Experts of a small language model: 64 experts in each of 12 layers, 64 GeGLU neurons an expert.
Below are experts of layer 4 (counted from 0) of a mixture-of-experts language model. Rows are named router (the router's row for the expert), gate (a neuron's input weights, with its number), up (a neuron's input weights, with its number) and show model dimensions 0-255. Each number is 128 + 24 x the weight over its row's rms, rounded and kept within 0 to 255. Numbers have three digits each.
After each expert's rows: a language model's description of what the expert responds to. This comes from a sample of Wikipedia text that the model never trained on.

# expert 44
router:132134103153123143158110125167118159100088095168114145134148087098126110140139119165159180167150110169135121136138120144093154163125142166126168084139141115141104110157105080142139145093145070086136124172164137159164137093150131094104132103119080141115155129171133119122102143147125147157136114155130129146117162174126126131063150098164125095129148115083098132087130109128135119103144136117123131106118134131111121119154103160169124097096106133164132135088088131133123153135141114124126115127121092129129147098153144153103111132144133096117103115152168097085129100104181094166140136104127149133101137147133097180163156115155083133133129138092083116144126114120163122115113095134118095157134144108104132102143174126101138134160100123135116144161141132117140077120126094
gate1:098143122114149162113129094136115103142115172173153120138099138154085140162106126129192148140113141151172154127123147105125171112077112132139147114121099106147135169112098112156130117145129104142112083133159156144135129127158153168103120111139110154137097110143078094150173113117121164181126149156111146131129127080143105177093113102148136124141107150109115119140111104138084107084109123146126122117128078084130095156102155120118114132109145149138160121109115137193122101170100105136114140129113135098143116097112119129124146124124150125113095122144142132125101168132167141176080132106104117105152137144107109111143082152154124113092112136100117107140095144135152157106090149142142105152105137086161100140157086118112154137112124131200116091120121088133139082109137124
up1:105147138159146139151129152119126141119122123127144159143144139097113104103150102141147107080157114159115151143116117139093149117124144116116143168122116196182141109084110139120149093150148152148119160118171144131116123098160151139142151168115113099114123105077155086086150146127146124111151141136098175131101103117141138126164139108106121099113172116046126103113115091131120131166119127107165136127132145142116152122089112115126203146136141154163149125119133097075107175126124105161126176129122096082135160076120107137118119139152128148125076144117110140152141144121103125146113127125115143132116122111131087103094120106150166090185085107096118126134131083139125113149118144145116163160149175134143129123165120109139125123111128134079123128122116122104091130180156115
Description: Accented and consonant letters inside Slavic and other foreign names, such as š in Lukáš, č, ić, í.

# expert 58
router:109114158166085125170104141142092138124106120113127140100163153172140149107120109131118122117150109165152132160108116131082137145116153129095153090147084129123135114139141156154146156095149123115144146136139132136140116172129094167134130140110108127121093151129175118116158155153188153163114104132072136110154151117100135166111107119137121112154143111090107106103108117123123158101154087149085108165119120131126089145089138122153155090133122168119158129145085168102148126132156143119122161164125130109144107080097117138169122162093126177148138111088131092124078170132112139103138143158148103162133093146117157147111093156140121142141164149149143126153142136154111128110084169154162120137103120117139116115181152137091094141132137103147125135164166153112082125107164106
gate1:138137138160097121194130168109136087118141141129135103175142167117177097171124145176114103112144110108139143107139111109109093175090133078176138113116102113121136163104110137164105117139093120094100104164147103093145142128108124106117119154163137143152111123098098166110128112100136105099132155150170158136139141112140138130147110131169084154115114105125109149095118155140101138109144109096120155072144149112130107150111119165116110109120188121147126164150131105149102102138151125116139127076141149091106094112095138141098138109134107124092145159135136103136137136079168151084135108068175142132107126107141123158134109115140128092136159120132107122134118134148160154120164095102142101135116135120125087120108131135119146119153107126123097180187128153115105156137147104
up1:134125116106116114111113098135058147095121125138133115104108112103092117099150102127109150142146168113091107156133142118124135130151098143127164147108175176160141113149175140120155099114157179138139141135133145117144123155200170152167098135128143124134131137133215126117112148142120153149107091106089120130100132122115071113161096106078174094124135107161129121178130130086146130152137104139116093131134130160140130127136152129159123115104112109064116099133153110148164132118128115081134164122125149149133149132128154136124151141114115132139130129133108160191091147146082090139097112140134106119147102177180129141165128135085131124124102121154115114107097146117132087118139138116146144166162125120156123153114137124118121085127112109110148084122138123081131137146116157
Description: Middle syllables of Slavic, Indian, Japanese and Malay names, plus year digits, such as Yar-os-lav, Yug-os-lavia, Annabathun-i.

# expert 6
router:171141154120099174134167111115143153124080171121079156081100136131135141102094120147102159121120122163181133140131109123127108128149127116093103165178144109172105100165123087114143174111142106134100142104102150173159127143106122123148132131123129132135140137128126121098135122160159187125135162131132107133137090135168116113131173116103136149118126115101155116148112144139153139144115138088101132116141102168138165106154175131122109154165130126119103140098168108116148091119119092135101117167099105158133098102105129119099128130096165174122162112152164102106095143123111105135120109143107102174140162141121152168138126120146102147162114149107085118134144155114083080154116113142105138100124154117091104140124125138097109128166125175158117112100134161098130115095173094
gate0:191129126147103176123117152138143125083128111146155172165125126119121096126133145140125189090111153114166099136109089089080098100102167124150139122150122099150103147134117083115099151147099122091151154142154168129086149152149129145086155101148069154103145163140143131105141111125140136126131127150153106112143114157146148146143137126095134092161163137119098090146146164165144127122128121127147144121115108132169138091141205102145096133103100123137115111111123132125101126101123126121143130145107102163125122137085106090152071147178084131153121151116055087080143140119133161133123160139100151105118108142090110115127124107133146134182143127111130120101139105153140113116120111129137129125153147107117137098107122148114175156129150107114116117151159134164131152145129134
up0:147144114077124122171149114146175124137145138082103131110137119123148098138147158134127227117154136142135100156140108131094109128158091081172154093085128130183169101101118136120126137111137144145148129140138153160118165165132150109093114124118131099143143113119125093106127101124119139121085149126156098118143144111124130133119106113106129118164156139166080124116127067116121147156102177146144084148142107148129094091144182112139122157115152110155106106136102131113107138114128106157139103118136118096113111138097111139150135127129098155116121120127093107104105110131112105148131104119114113109145117129129134165109149103151118142165137156118169089142151097138178151125109118071104119084129150143131107111142117187130152105098188081153101123125145122098118087109107152
Description: Final pieces of surnames and place names, often in sports-club or election contexts, such as -ale in Kirkdale, -ins, -berg, -burgh.

# expert 31
router:139130147164141078118109129090134122141130093131133167128169109121108124135137147116147108127137143085100097137139126155113106113147143175125122122075133110125119096180138075150134141116116134107108156157144119131117152150125110101118077120147102070102082133122186157166138129138129106127097156090135100111124129180139129148106095121133145140117161104121106127148110144127125134097130122110155105120100091126145162140159114123082089169116135158147113119126125119091166100088157118150134101092152115100122100148149125151131094083168112111096095141112120124155160141159165170112098099155156125131132114098112135126142123149098105135113152115133133149127144178166139094116136121120121158074130161098163133152144123122148175076140099137153062105145131147125129165120092159
gate1:170154100104152121087146144094142141141134097124145150141119120142118152094114132158103081115103096139138110148129102158082147192161120112134142103139126143099089104151111112159114164130073112153115133124097087167125126146089118130100131151134126131079124150143079104150108150146117135134116091102142102123129107134151167125145158144105107083114143116134128123086138121106147133147124150119076091153068114146143101144114144129142146160113126116088080128117154106151125111176142126153122139152126111085100136104134137150125106138106123134155143095134159127142115131137147088092131116121180123137131114162101151147122054172149116095146109113140106179136131140157098124131141106142131155136111136158157160140090172158098085101117140137125128083094153154146147112113110181
up1:130142111114142135131139098142130148097130127132132155140102136143125115114128136117118127153129102113111117088140153104133108131152176120153119153124132116134158095121033094149092113108119137128102055123119154091109091132096133147104173135151108094103078134136137116132126129121079162132142109069103108123115104142097116137127162132078117169131119132151119072122140153149131126129148182096154136144124136119128136159142125113149183148105152188134114154141154138113143147107159174102118147108127153118121142191117070156114112128092148117099148122131138106119141135149111134105147149139139172139117140132158142090180111121135175073197129103161125122183134119116114133106129113134119147133145145142111085109160139158148095156138096151130124108131146115124103133141134159
Description: Mid-word pieces such as r, er, br, plus digits inside years, e.g. regist-r-ar, cele-br-ate, 20-1-7.

# expert 9
router:120140139152118151129147146142103174173135096155097129137175122136108096164139137134136121086145113155104144122150181134120115114167130101169120141137126190120085140156112113109118140166136127150109172086167130127166162096106136123124149139144084145124113097150167155163122111089149112117134117149135133180105127171137154112158076130117153137136131103110097147161071110114117102111149164101165140130123128159101076129091097151157154113144129188166103138161112118119148159118165116141142108098126124140132083093114113100177146143149132144154164101138141141106170174133122123111112113104094114109156099156128149152130108111155152145106120113138122102101095126147112147128131092154118111135143117134153143158129086130094123100149120112137137170116105122152145098122095161
gate0:121126132150102144118123113121136137144122142131129143144167100117135080150131125126125143143114161131129107133124138143148087120134166115131122100086082154138151092133114149096135114116083119113098144157135140104125128168109094089071117089130135142105113110102123141106088118124162129148122138153152101168124075137123108144156103126095121100144128133101137124140078146170121173113121116155165128162070123136104124143106132162140129133130115111169145155130165108145123122177120103108167156056129137118123098109148116152088130086145149069097082146127135118147155139083133145132106180103126134131132119101152172102079106147141184163100120153122113151133109136094125148140086169141153100108123144115114165110137114119088150089132137114144136139172117125150174129132119187
up0:147135147109181134131137181141175127128137132124123145123114133109118094132078146121160100099140126165117146138078155149118140133141071083146102112151115148075132137151150135116116143120140123133145135116125121129122105141123157114143044142101127138123095131130150134150134136095139132084147126131139150179157126160166138121132135112088148143107027152129168118166152140099114116128112154137179106147101113133116156134093167105147050147107081116126093116148153130145155100101131109156155130125145103090110130135146146145122159150131124114143098121091137166130123105111137126117129122154117066160139155106093130145157141113115128137132086126131116149138100094152134122144126165105109115145103131127167136149112130139087129126166150113161120103128158125126169083108094149
Description: Pipe separators in wiki tables, section markers like ====, and label punctuation or "by" in credit lists, e.g. "Edited by:".

# expert 42
router:115161113133090151131097087133141128103160144141120098111121171148123087154089143160147140128149101117112173121082122137141153163112143157153143132117145117131175137100148123154123139114124142126071164100123132143109155118154118120123144144141102140141172178136097147185110137142140110124122101130117112144122143108168153145125111130110157154132150137150104070092121118093127110152158165098094125095110093108131178160153134099166129139098127106184141125089118151139131117149149136142183159093107124136081124130129129157102146145105121086123107143121118124156148161174106112114129131123104134133084166112114096117122159128133100095117131139156130120122067147128166153139137141153131128139169091138121132071077147118104177112169132142124174147130112148150103145166146094
gate0:157087125100118149138129148100062126105150140107129115149157135161130122123095148140161123156158157134097130139144129101070137133151177126122154131112135157129176102129122197155156159134124144136141115132111117100116109165133130131126138116178096150067164122123127125052105130172115142121146169151147133135127140097140098112102108099148110139128145162116110132073077099118149149105159147118167141152098131137138123124149111149146113130126117148104114144106146143141103105121131149122183158119165131155137141133093142115089123090096155175122119098113152112140116121082124170111120135168082122135166145145115119100149106121112106142081132130113148104140124123172123134099169126145160148089104132142123153129114175115116136154142133084130099098189103141139137105147122098
up0:174117130146105103176157120170154136112158136115127144157166120117168160118101144108099164119143128104118154123128136103141121123161135103127084157099128162145134108096162139153095137093110121119117079078136099189153127095131142118103111120074124130128121202157117117179109157142146145143109165138134144176136098143116126135148177117137125135076160113151138152144170182158102135118156104109131091158147134114129108160132137080112147126129118103105131157101144106146137174151122124132089130118120109125107153135094095111141178094163117128151137133155137107110101145102137117130166126116170119149107093108135110136106143094133159125128115099112134184148167149141118125126082128140106111188137147146106154110139098166120088112129139143151115155109104148111123111115142138
Description: Line breaks and hyphens beginning list items in infoboxes and lists, plus mid-word t pieces in foreign names like Cătălin.

# expert 8
router:137167134145125160144151096134153141109128097157145146105140119112108106164123117120147123123159095130130132110124126132116119118100146088132127120155110106126156108138157114129090157123153163086101105170126167137147090127158112140154140121148079085128148154133127123095154159136094143118147120086101095110147115116129168086138115142111112140112166133116175146150109095089098131084169147119096106110164098167114131126134144159167141169123102101101132158087161121088114155089119101175092109132137123104135084131159099170100130087149109121118115098123096074147134125141142162118095114156120134106129097108121125134122121110135067113132141118137169094103125158159170110110144168133137125125115088138116123117077147071141112096157113150139148097098128152117131160157150168
gate1:103173135138117134174101137123131136087101146123144143148089110110098121114121079168116107099146138161170098070127144118100120125083191170158102148129130141106115093118148128123082103145150110125102164114116178155132132120152127118128127103136123112084122121108087135132150122122159175130142081116144114160133108140115125094139107144142152133149114143135108132110106119118114118122129141144138123104095114137134126128125146125115113131113184116146161072142153159114139097114103108185086134078128103153178141109124128098112121149109105108149086189112142094095118146097130127150114160126131136131152146098122109147129106055111111175134187109148141143106130088149150110139166119102139114131160100162134128126091114117110127142159058127142112137122118140128144127100163104
up1:156118144111131094125090108098123109161173121138119149146166154139158146153168150145135135147150072110105141149153114142118141154171081093109145134129147121143118141160086119137192148132095145086114100101096128083119140135133068155115118126123110148146116137103126091148133141118129091122119156132102145073166137114156108163121141088129127132113117088129128087158135128143124088150096121129121163177120139102126110137111114142153170128124128160091098126113122108157112152154159134113139115144106146099092135131087092136123102131141093137113121109137124122170135069151109141093111135114140153123115135154123152119121146210140153117142122159118144126168159123115131098112133158190088154104131129110136095164190130138142165107125139154126105110126127107160159117170099114
Description: Digit 1 opening dates and numbers, such as 11 or 1525, plus mid-name pieces in tables of people, such as z, st, č.

# expert 41
router:156083166167087070169100115114098130101103158179125117142116107138102132142140135177114110140142115162127102112136115150150106113114151125113186109100116111147159114165128139141141128077097136150070163107107148164169122118165130118120136157143098101146158124111152130135083099139153118155127112156149170098103154128113165110159124152127138114132123141138117144109144144170136152077125119122118137159167102120133158117164152139132158114137147145160108135083150164134152123145145151186143149151127069120150087132148102125139100150144139139098113113100140117155137168119096130085105092142157159127106126161129140167147135098157141113107133105166137150107148110112118108092143112154158105127129107106150137158109101139160144183121087099132128152128102106105160117106111134
gate4:155100119155130146095133152113153122152146135145124100110137144145107128155130132113151145129146145154163156120161108116121123084085135126131159154163149098132161147108183132097093123157160126138127110119130158110151090181112121119130114089153153124113145147122153102150125078124172109166119077164147147166105128120142140128149114096151174152148071145119158139076105135113125155144120089113118132116143143152141112129132141123154123164157118128168103112146095104117084129109099137160125116105085137136100150144168163092113152110103174118120166115114085121123143137141131091132105090124076115152156087141102082135123078066108156121138101117121158124171104109175144124117132114099144154103106107116107116159114113150156123169131093115159133137104134113101159127119160155
up4:168158134113122110100130103143107119111154149130140115100049176143147097116100112119167135129151098117143132130093151173091147106139155123115127143139120070123150113133105112136065155146110158103145113115176139124140129168159133120146078161124142138110162116127146139141168089111150169141146197099138104117138079169177147184137102113117142122118116150098128124130175114120148110130128119171107121132136134149131134117113175110119139103132134121116098141118103106130144094161136103109111189118101125186141159106131164142128104119108145170122113131153131143164135132119152109092090110155124144136087153106094135131178095123142122167108127166147127132118139143133159133104121145123115130129148137131072151117157132109156122127116159108154117116121158145079131125076140145
Description: Word pieces with m, especially a lone m inside or starting words, as in Dog-m-atic, Dile-m-mas, m-aps, p.m., plus av, al.

# expert 36
router:155148156140119114129117135116120114156132124132140129110115155113131113159105135107147145138121145111079156098101135095118126125144141130081096155161172112156141104139161129085157148114132139123130107111175129169147135093121144147152090133134125158126125155142137128115123149145144147106152142109141117131172138155106179118086175111106159145166159087083086162091126091119136126113141114099097132099131135150134164159118153124082158147175081097137121183149094166139143117087100160132079147156099161128170137080159164106114153105127143157152097098113106151156113149116110128158131080152087128099124140171129118141123141106106154084111081120113132157149115131124160131138130146128124133106183136103104150146122131101138150104150149129141091140128176113133148145092133088
gate0:198097164073125112108119111141129121159104119137120141115122099114162112122125160122096082157116163132142122086123135100146095125114172158083114156120144116079139163130118127111116119115143141133139140151158117107166104087138168148146131152066122104140094157134136125120111113162113138150123084152122087116099109113160145175145118143133081144139071090109152124110102122152117145152139168088090144116134158124168164086127154135125137150137089139174152096140116131128141125074129110074122135139149144129120138125150129146108120148152104136164109154127119118135099152173073162138146109137145143128127145151060112107148151121091112161137139103115116152143159089104146159154136120120130119106111091161154107143132132127140096154130131165077127107159146123150149127119125116
up0:140130118147131102120120084116139100126110117139152148105141093188126107129179088139144150096120080154142112125154148135171153100086118147197130104119132152140109093159127123164114157180118100121111118140142122132102123157103105105113131096113114143135133124072150114151151161122125147127114142114112139101191133086104180098136119107112171107138132127126164148168132141109112137087130137140139116115149163130126126141110112115116170159151145111125148069124145094093086140135173148133143104154141085174173132130145086147170125091123155143121162143120138143133125141140150122119113136126135123153141104095141158151157104118130150087142123169139158160111075141144112124105106149141128077111104100099130140114133112164162141079129124102141107131111098146105083130091109092
Description: Pieces of personal and team names in tables and credits, such as Stewart–Haas, McCarron, Brun Motorsport, plus first names John, David.

# expert 10
router:108094129119108142168151129124118145115143142088109136156122125149110168121116153164112129081143105131147128168166100147124141145145153111092137116169104148121087084158145127145126161102144123141139145178159161153119140113109104132137129138104115144147110159082154100126119087112114108133118117101086178133122117107107127126117118145104117074095119105107088126088097130160155076105154121142149150127107163078103086137140080184092156115176122128128100121092135147089145123157109100113114146153088131136149130108123156095124144135112168142168151144130123097135105074123080110143103101150067104090114133111144108113113095140146107137130139133150172121124154143115106129125158125115151118138122155100080173105139133137113124146156121146133170138157163141146144161105159141
gate1:109137121154155141179113143085107098097134110121152104126164155126116122175111167110124126096104124115150108147127102080139112108053140120070161147115085142118106108094119089122145137121146125101099141144142173116156131153124129162132108154109138089126138139124141154100132109117189171147199118151145141131099164120128130115115125100147155144122107134141159127187142111125138116105168144118131140100105161142156118130126139157115106137112133147063125121116159139144103071174150130087131154121152102118120111094095131101119131122121111133137178139122134172118116119140104114071144133130097123137123130115122139124108137144150113125111129108124107129132061173139093103081116131122154145099077149104126145086117112130108131126115131153123133118081117152094133171172109153
up1:151110160113113085093141133157113158167142117133111137145137153142099107138134084098120112132112116087124137135118117163104134149201156101172108090111140137123119147157140153129111113092099169092182106138152107177163127117158152119138170079183119153147103088088096100149106117118126094127129146092135137147162116172124105156128156159142106132128114119134135129127088134137093131165104149103118175143156134144126140132129122106126151140138138161171170128157116121124144143112144122118105133166131081088134120115126133168145114144157117176143102085159130086135091146136109134139084132109168157111144109109106120146139139115138116127112100082159120125149166105098169123151099137174126131150172117175136128149147142146149098124114127108161100121117120128164121163112167128
Description: Word pieces of Korean, Thai and Japanese names and media words in tables, such as Jo-ong, film, album, Released.

# expert 53
router:175142107097132141132142143161125133135113135161106148164145127114118155170164101141091121147084144147145099161136171106130149103156112116156130149164115102096113124139106085159163119127121119129117148093163100153130109091145146132160121144138138101148151106118127108135110076119144088150164161159170090123127120172178122150138133104108147149146101166126176134152136081122142090140136155116104090107090152120109145153090122126113143158118141109140120161135092132125163140163109149134127134165161185092138130112125168158144111183098094174122122138096140127144101141126132084136152134134155157158120101142109102138170101148156151149126078097155116110109164115108114111100122106153126091090090149141168146131132099140152120117101139128152144098111122095138132158124099157
gate1:092135152140140156083140164138151139107138171139115126086101101132104098153092141119162119097129163086086098144140117130106129131130125130148099124106117131147164148127161133117155155106113151157167143171170132128125147098140123181131123136117111139132142116126121119170164099155122104094172090150126154121114132116070135113159136140140157120122121169148076169176152106140099132160104171150110126125109125144154133112117110173162126080109134139103146127132100144121132137119124115136094120135177092151105202127148137138124130127168143073152145148142115086182128165130132159082151165168085141143135166104154148130122129140146134156095165096123101109131128135115144135126133089124083141101068133111108124146122146099117152134148086130120122116151114123123147107097119104
up1:143160115122109134109105103121183134110125149082134094130109127149156117142146132133083162138124102156121163145142137153090125120138156139103102086114163137143118147142111121115109123139129121111094107119148155130101169172057102102120072111177145116124147170107111127132117116125113141167116099111126204107094091187153137122116144160121129109176111170107146114121103133114134169153166120152142103140158130142096126118124151106130128125140105139182107123123122118172134134172125108141084125116073120142151123158093146120102105117061125135120121126110117128085128132124147118167080125143153083116126121126095176165104124126098123142147118143123107109129111109117108126152143128176104151160147129091111167130111127127101112170135133161155079129163135149117140133168128145
Description: Pipe characters separating table cells, markdown table rules like |---|---|, and semicolons in number lists, mostly after numbers or blank cells.

# expert 45
router:112164129148154167131143139086186143102112142118117105112112133103156126101102111079138164139145109129153159155115164132127110155152150168150172096121135151135089135101176130097117117093135125138114145140115123151152081098149148123115128147151165131143119152172088148130150117097135109125121137115121124151157122155138108136102117107117101153136149117161105192117092154185137145166138128076103150097131172144111128152128092131140149129137130101118087145134137098110139158128104084145148127167107120088115102122103098124107151150120133116174077117152146161126133136133144081157137156164120134156103137086152121138099116115152120134117139120120117077147117090113167180084159105111160144111120118122130130094112079142115093140160108104139109147085128135090138173135132097
gate4:129103163121129144153125189102117120105143136125146128142112119171159170116115133156113131102095153167126162136117092128147112121111113113156161111128154121137116155155153123115144087132131166090128137178103164117152082117139103155116118168149148125149135106118143165128179136090147153119124125123108139143120141106153114181152104172114131112146115175159118107132144116096099153104104096099107130171170155123168138092108115147113128117139128143147125097142092105094127121130119105128128070102120176104121117109136166077172165095125119109115156120113098142102089168137120140136133139110116124113110151096092098173120073109087126117137112155158122087142120150109140144167105149133164124088111130143090114131143125168161147135137165102125137167188144149100136092121132132
up4:176155141160145119077121129146133154126106129136091111150146104127116090134145115125154148113107109117163045201117128092086157121134111175090141155133145130130091112148127121155105098154131132149105066091145141163183115111134138163147093100145093146150146171122141179100130134114129113104120165130165113158145118142144132135128112100132107116118149144131135172119138119129129135164086088163136104142153113118124138142126160111120141122133112116132142113091158171153166104153112129145163127135138116170124091104178165143102123120140143110118130172123158130155105127124121137133145109117124095105142139116134152120115091116141149152140157165147123116135098116122118113134110101141110114132094115129128134081096095138131179122126081145157131139085154164204109138099125159
Description: Commas between place names, list items and dates (Pretoria, South Africa; September 13, 1986), also "and", semicolons and month names.

# expert 15
router:120153150125140116111123101143144142113092122076092141128117131142136120119163101159130146131165118175136152077104097115133110154155108137071064121142131112129156123105094140141111139102161133137155094093100143173154137145085165159094086113128126127100132103155120099131129146133138113126147117141117109104164130091089100128160173128113126175116176115136157161119167114127092137110114135103081137100138150160128157148128145073136157112132111116082136121112170116149093080089108154152130091160137130135109100158162148139150095107127144153098130136147091148123153111139108167116112157133181144131134109138112131164164145115108165166091131099110128140136094094133105132126119133104105156116156130165142166152153102151146121126112090133090086120115107159109129119142097144
gate0:125111115117155106128119139121130167163074103111086105125127095125126159161140096180134108117133146143102148140144148173114103134152112140116106124145142148114130076124136132174109112083106109111113117136109095144156125156148138138121110122146133164104125162118144111160133098116166123112134150098141116141156115163125154069150104137147131162119140133101142158139135151123152130127152129171128098125122155133152098099118080118116089114131123177165124139118106121112124105163128147151152134127099093190114145166127108122089107111128103172100121130148117075094155099152172130128117143135193119103130179135149134112163144149118195133093111130105144111120139117158166092103115111101108149074114126151098124165133139143121132127168102083147134114160167077155132096103119158
up0:094098121113146104126109125142146165159139108121143121134137081130142096131139138147127089169094147136120125088153125116138115146131113165139106182137121099136134136141146122119121129111116130124080173173123136097117100119122112127142119109109146170114180123137123124125123171093153131152126104120159072127153165116149100183121116184106141137105145128093166141073091172113133172129118102123156124116158114108113094118082126136098080116113135107143130157150184122158090118133129179073141121124147112089112129114088122105124116102124105115150104129159141112125117124153123148115136149087105151122132132112085120154107142129092170117140136085137083093118107080130132110131146141155165107134170121112125148117112102118122087163147136124077107166156165118146160158119089159
Description: Short inner word pieces after an opening fragment, e.g. clingf-is-hes, skirm-is-hes, nuc-le-us, plus Men/Women in sports event names.

# expert 29
router:099115137129153105109102127092144107112136157125091161156143171130101092124156161105165123141098123090132129121092107132155123124136122134138090116128102166138138164174118157133130084174091113136147086146140118086161104122151160110126159127117152116125121171159095125128154142121108115148084127148140085150165124116081085139148107127148132148078133100161101109129141108115099152130113134116160093153098138149177109131130107106126118179116129144110129145125124071134119171121137128128139135129137099127121158099162136126141151086119107124133118090096091099157094067099182099145165159119170122101115148119144089096125117105128106145103103127118112104115085131074125120109127107149125159164119135116106157169108146126142131094139155144115130107163132147110118162152091176
gate2:102145115143120156127157092165129097099151156144126142103098136104131116147130084118108153134146126104118123107114154146115078163096097148112125116133165135102130136130128163132122140077162140137137075116138149141087102153140158116123142125137162138107143165144152182116122119131139151162150159115118090133114128119150127143162120149126119140123122122107102129109131098164096107125130100109151150176067128158119149166142132132143139185136156077129111088154075129091135130124112161132118182096137166109135162109093117142115175089130182139174120119123099169104119129160120133184135124120117155118115154130170120098123147089119105155154142153147120121103142095148139095126149091166158147140113108129140134132115151170137105194126081126128129101084149142155139137100099137
up2:098134130113109138155138134146129110152159094136114107144197125141141107108148116121152158132143135156133094149123095147167112105086077095116109110131131102115118144165124152134148098095125098139156130128098187126148109144195135104136138114101120122084103149108151171086142134120115163156148164100108139134134122129166109100110108134126129067139079121162158126113111110150111106162115131137140120157141088112139120092121142088147097160153135090141085124119094120151120138112145146129146191137163179125122126103114131136130171099136144134128113173104128126096117097068102132101138157116067131121156174112106086117123110164134102115152121107120109142111130136137148113136105173153131139157102122135154095141109151131142107143107142163132125139087093160131173101123108155
Description: Single first letters or onsets of words right after a hyphen, parenthesis or space, such as three-b-ody, (C-NBC, H-artmann, plus hyphens themselves.

# expert 23
router:158108095124162129131155114130155116092113102089114116125127126133147123152120101118087132108114132149131129174129113118115170140153115094125136171127165139138129150170157178130127172122156119098151133134147116103126134129085086161135120143122111116163136127142133111150105151078105128099105104109164114117123118147155118140144150148105111144095126135167149120109132124141131132137133106092101103128094120083110156110131163103132131135173143110093111108090127108080089141077082149158118100108140103097151103143133117153091130140105086117121154160169116100156146099160131159140158091129106182137136106116137138157124117117132114094125148154154165158151165138136155137110126085111132163159160128109102133095114167108139085160091146124113136147150085160089121194074142087
gate0:106132106074177139147135120137116124140148138154180085121101164090149142102093136076137119135122170159099108124122104140136192097113059131107121127117163132126129147147132069106144136092156080120143126166075144146115152127085123130174168105122128117116156115131151128086141116140132094105127155103139123138130120152128137151135091131127119159156139135154101152100138103153151136102098101127124133120115146121135107130133092145143127098096097116087155130126112113096114125126083090110126111086103112094112105083141117161084112115153098111084122143142155160106166145131128096102133156094137129147124110110164120105198174134121105088129129112109138108136167129107162109160114151124107167122147150120139097107102104116127111125112136106141127124093124087131119147081135115
up0:112095175168101128120108130140164166099096126169118180142167104155077139156135076175153170134120084156170167090113152089090096175140133099159142138150113157166123106115150141111115157104156151137126124143164118147171126111120111142090154137140160135133120146115105117158074137152152148134143127135127116129106135067148108126145146126159122119094113105138099112131172147105114139099136170134129153122121124140108117139086161107114109143137154127156119147140088154130150121139142145140120128113141082137111118162126093086098116151101137145127111116134139094144141119122119143120132135163145154100120104136124164093061115096108153159099160155143137143128115135169131119173121114126164117106133095152129150167142164126114170134153105158099109111150145175097105115123123139
Description: Pieces inside English personal names, surnames and place names, such as Carl-isle, McC-ann, Paul, James, Perth-shire, plus some other word fragments.

# expert 3
router:110127127129114074116159161136174102128108148130130159096128092132120105094084117109148158137137114102107067087135172137127112078104141085136109140085131158117080132091135090161138156187111130101128141105090142119120133119118109128103131153108146131107106142121115107124149117176134168136119127137112135101121143081129116128168131138128151148145129156104177161141115165111119103130108184126102113153137130130137150089170134139142143115142178144149145104106169095128144106162088165101146120104120169137092105175123111134148158177098164137164107113148144158142108091127112145166160111122171125138113162128135135118143115148125127134133152128151143125153120127166109126154127111120086121088110100117139055119117116151155079148123117140090096133115114134089131130148106132
gate0:162124083148116146110105092104161130092111116172114158164132182087129105176154104156128123121118103112101099151167116156162159107126094124103121126138132150109147114145092145085114152109144117159149122145129128139147131163114149092114171104120138121166139151129139104091144096089120108138161158114146121069157137136138137149146148136138136132131129115151150128095117162122144118117091186176090152122151115137131113145115122122143137109112154122164103113101184136092132146104122121157142149143159085141157142087149130121110120116116157158085107136124137114074094146152152133103108164135150158178087122139058144145169123094110138175137102159136147141149141132164136114148092111114158130140148166163139171110149127131111134114142148149119086169127136132165130127112119112
up0:126146120141106184115108104132171140114129111121090145106157139098119124170157135132131173159098126136087093124146138161149123101177126106091142132180157158123181121133092123103137131123152117149147105121135124094173141144121183124158106064098137152124147180113165108117151116126141106107120158083166131069146122127124114123107130108136133125128088131151142118097121143114126153098120170125119160132135134169151076126106156059120134126120120111162113149113136143108122133133112108148108140174117080163155143116144119149125118138086156147100121106146104141086111162175130140127123169143124153140110119138081146153161129121127123166139073137123136129141133132127138100169120140125146116110173160136171107106178135156108120101182106135111123139123148136163143120091113116
Description: Word-final suffix pieces like -ations, -isions, -ists, -ing, -es, -ed, plus common plural nouns such as people, members, games.

# expert 1
router:128142081144138147116134115159146133162126124122095087082118091147150170129125149147117079146143121141141156152137151116118112173117106093123150145116095131125168133118146122087168164134110168120088132165122160109114124127145083128162132158111153159177135134149135139161093094145170140158131132138124101112135082129169098159121113109126109102145105154100171150164088129162146130103152115118163139136153136093126097111118165149100109147141121145175125123097102154152154143170172116136150101119102090131170117117108135160121097131181116082130119167128166124113112136127118116138109138104121137151131122103123174176110131148124095114132135158155130083160156166162119147112097156123176103104135102138188126142135145131135146140143165154140122124147149115095159174136139137
gate1:139130092155114179174153143098114088167116120176106139166137130145136175135124115129153123107149115143126125072150133102122104089114126133134123118091096143137139135151119113088169143092144131136130099151124181116117124175115124136127132093119180146135110128135126136177115167201101136162138133128110116128132090111092151125111143119153109084157093166126110113120120109134161153124151122117151166132128128114119123136116131121123141132147137161122154184145136164123083144162114083095105170119169139125125136134143076125113053159155118092081152122126168142093166110111118142132117129130139131113104120111103138113113136202128143122124122124118127134157097175122144151111132173105091103149152150116151133154138135119095123115105113144100147093101125127127114136124189146
up1:131148145134141111104127127160158137137149158072136120132131127115104028099128121094115162117130159110138171151143077132140146176174134119133122108153137141093162112149138139114120106139088117120139105128091127121132159129147125157116157153127144104105151128124118124134159106085188142121070141118160152119172140113143152161111132133125153153104087109131160136145148143091073136100119176153128156115172124136110116135101117117183135109111130125144120118106135145125106102106145143120157115093125143139132100144142131088135171101115157183143104105122081111128113112129122141143108140137101117160128133060133156147110140115133107128127118122143135108134098120102164139117161123139102189110086109109163089147132146158155113149185092143131094129157112128121151109167120160
Description: Table pipes and section-heading equals signs in wiki tables and headers, especially election results and sports tables, e.g. ==, ===, |.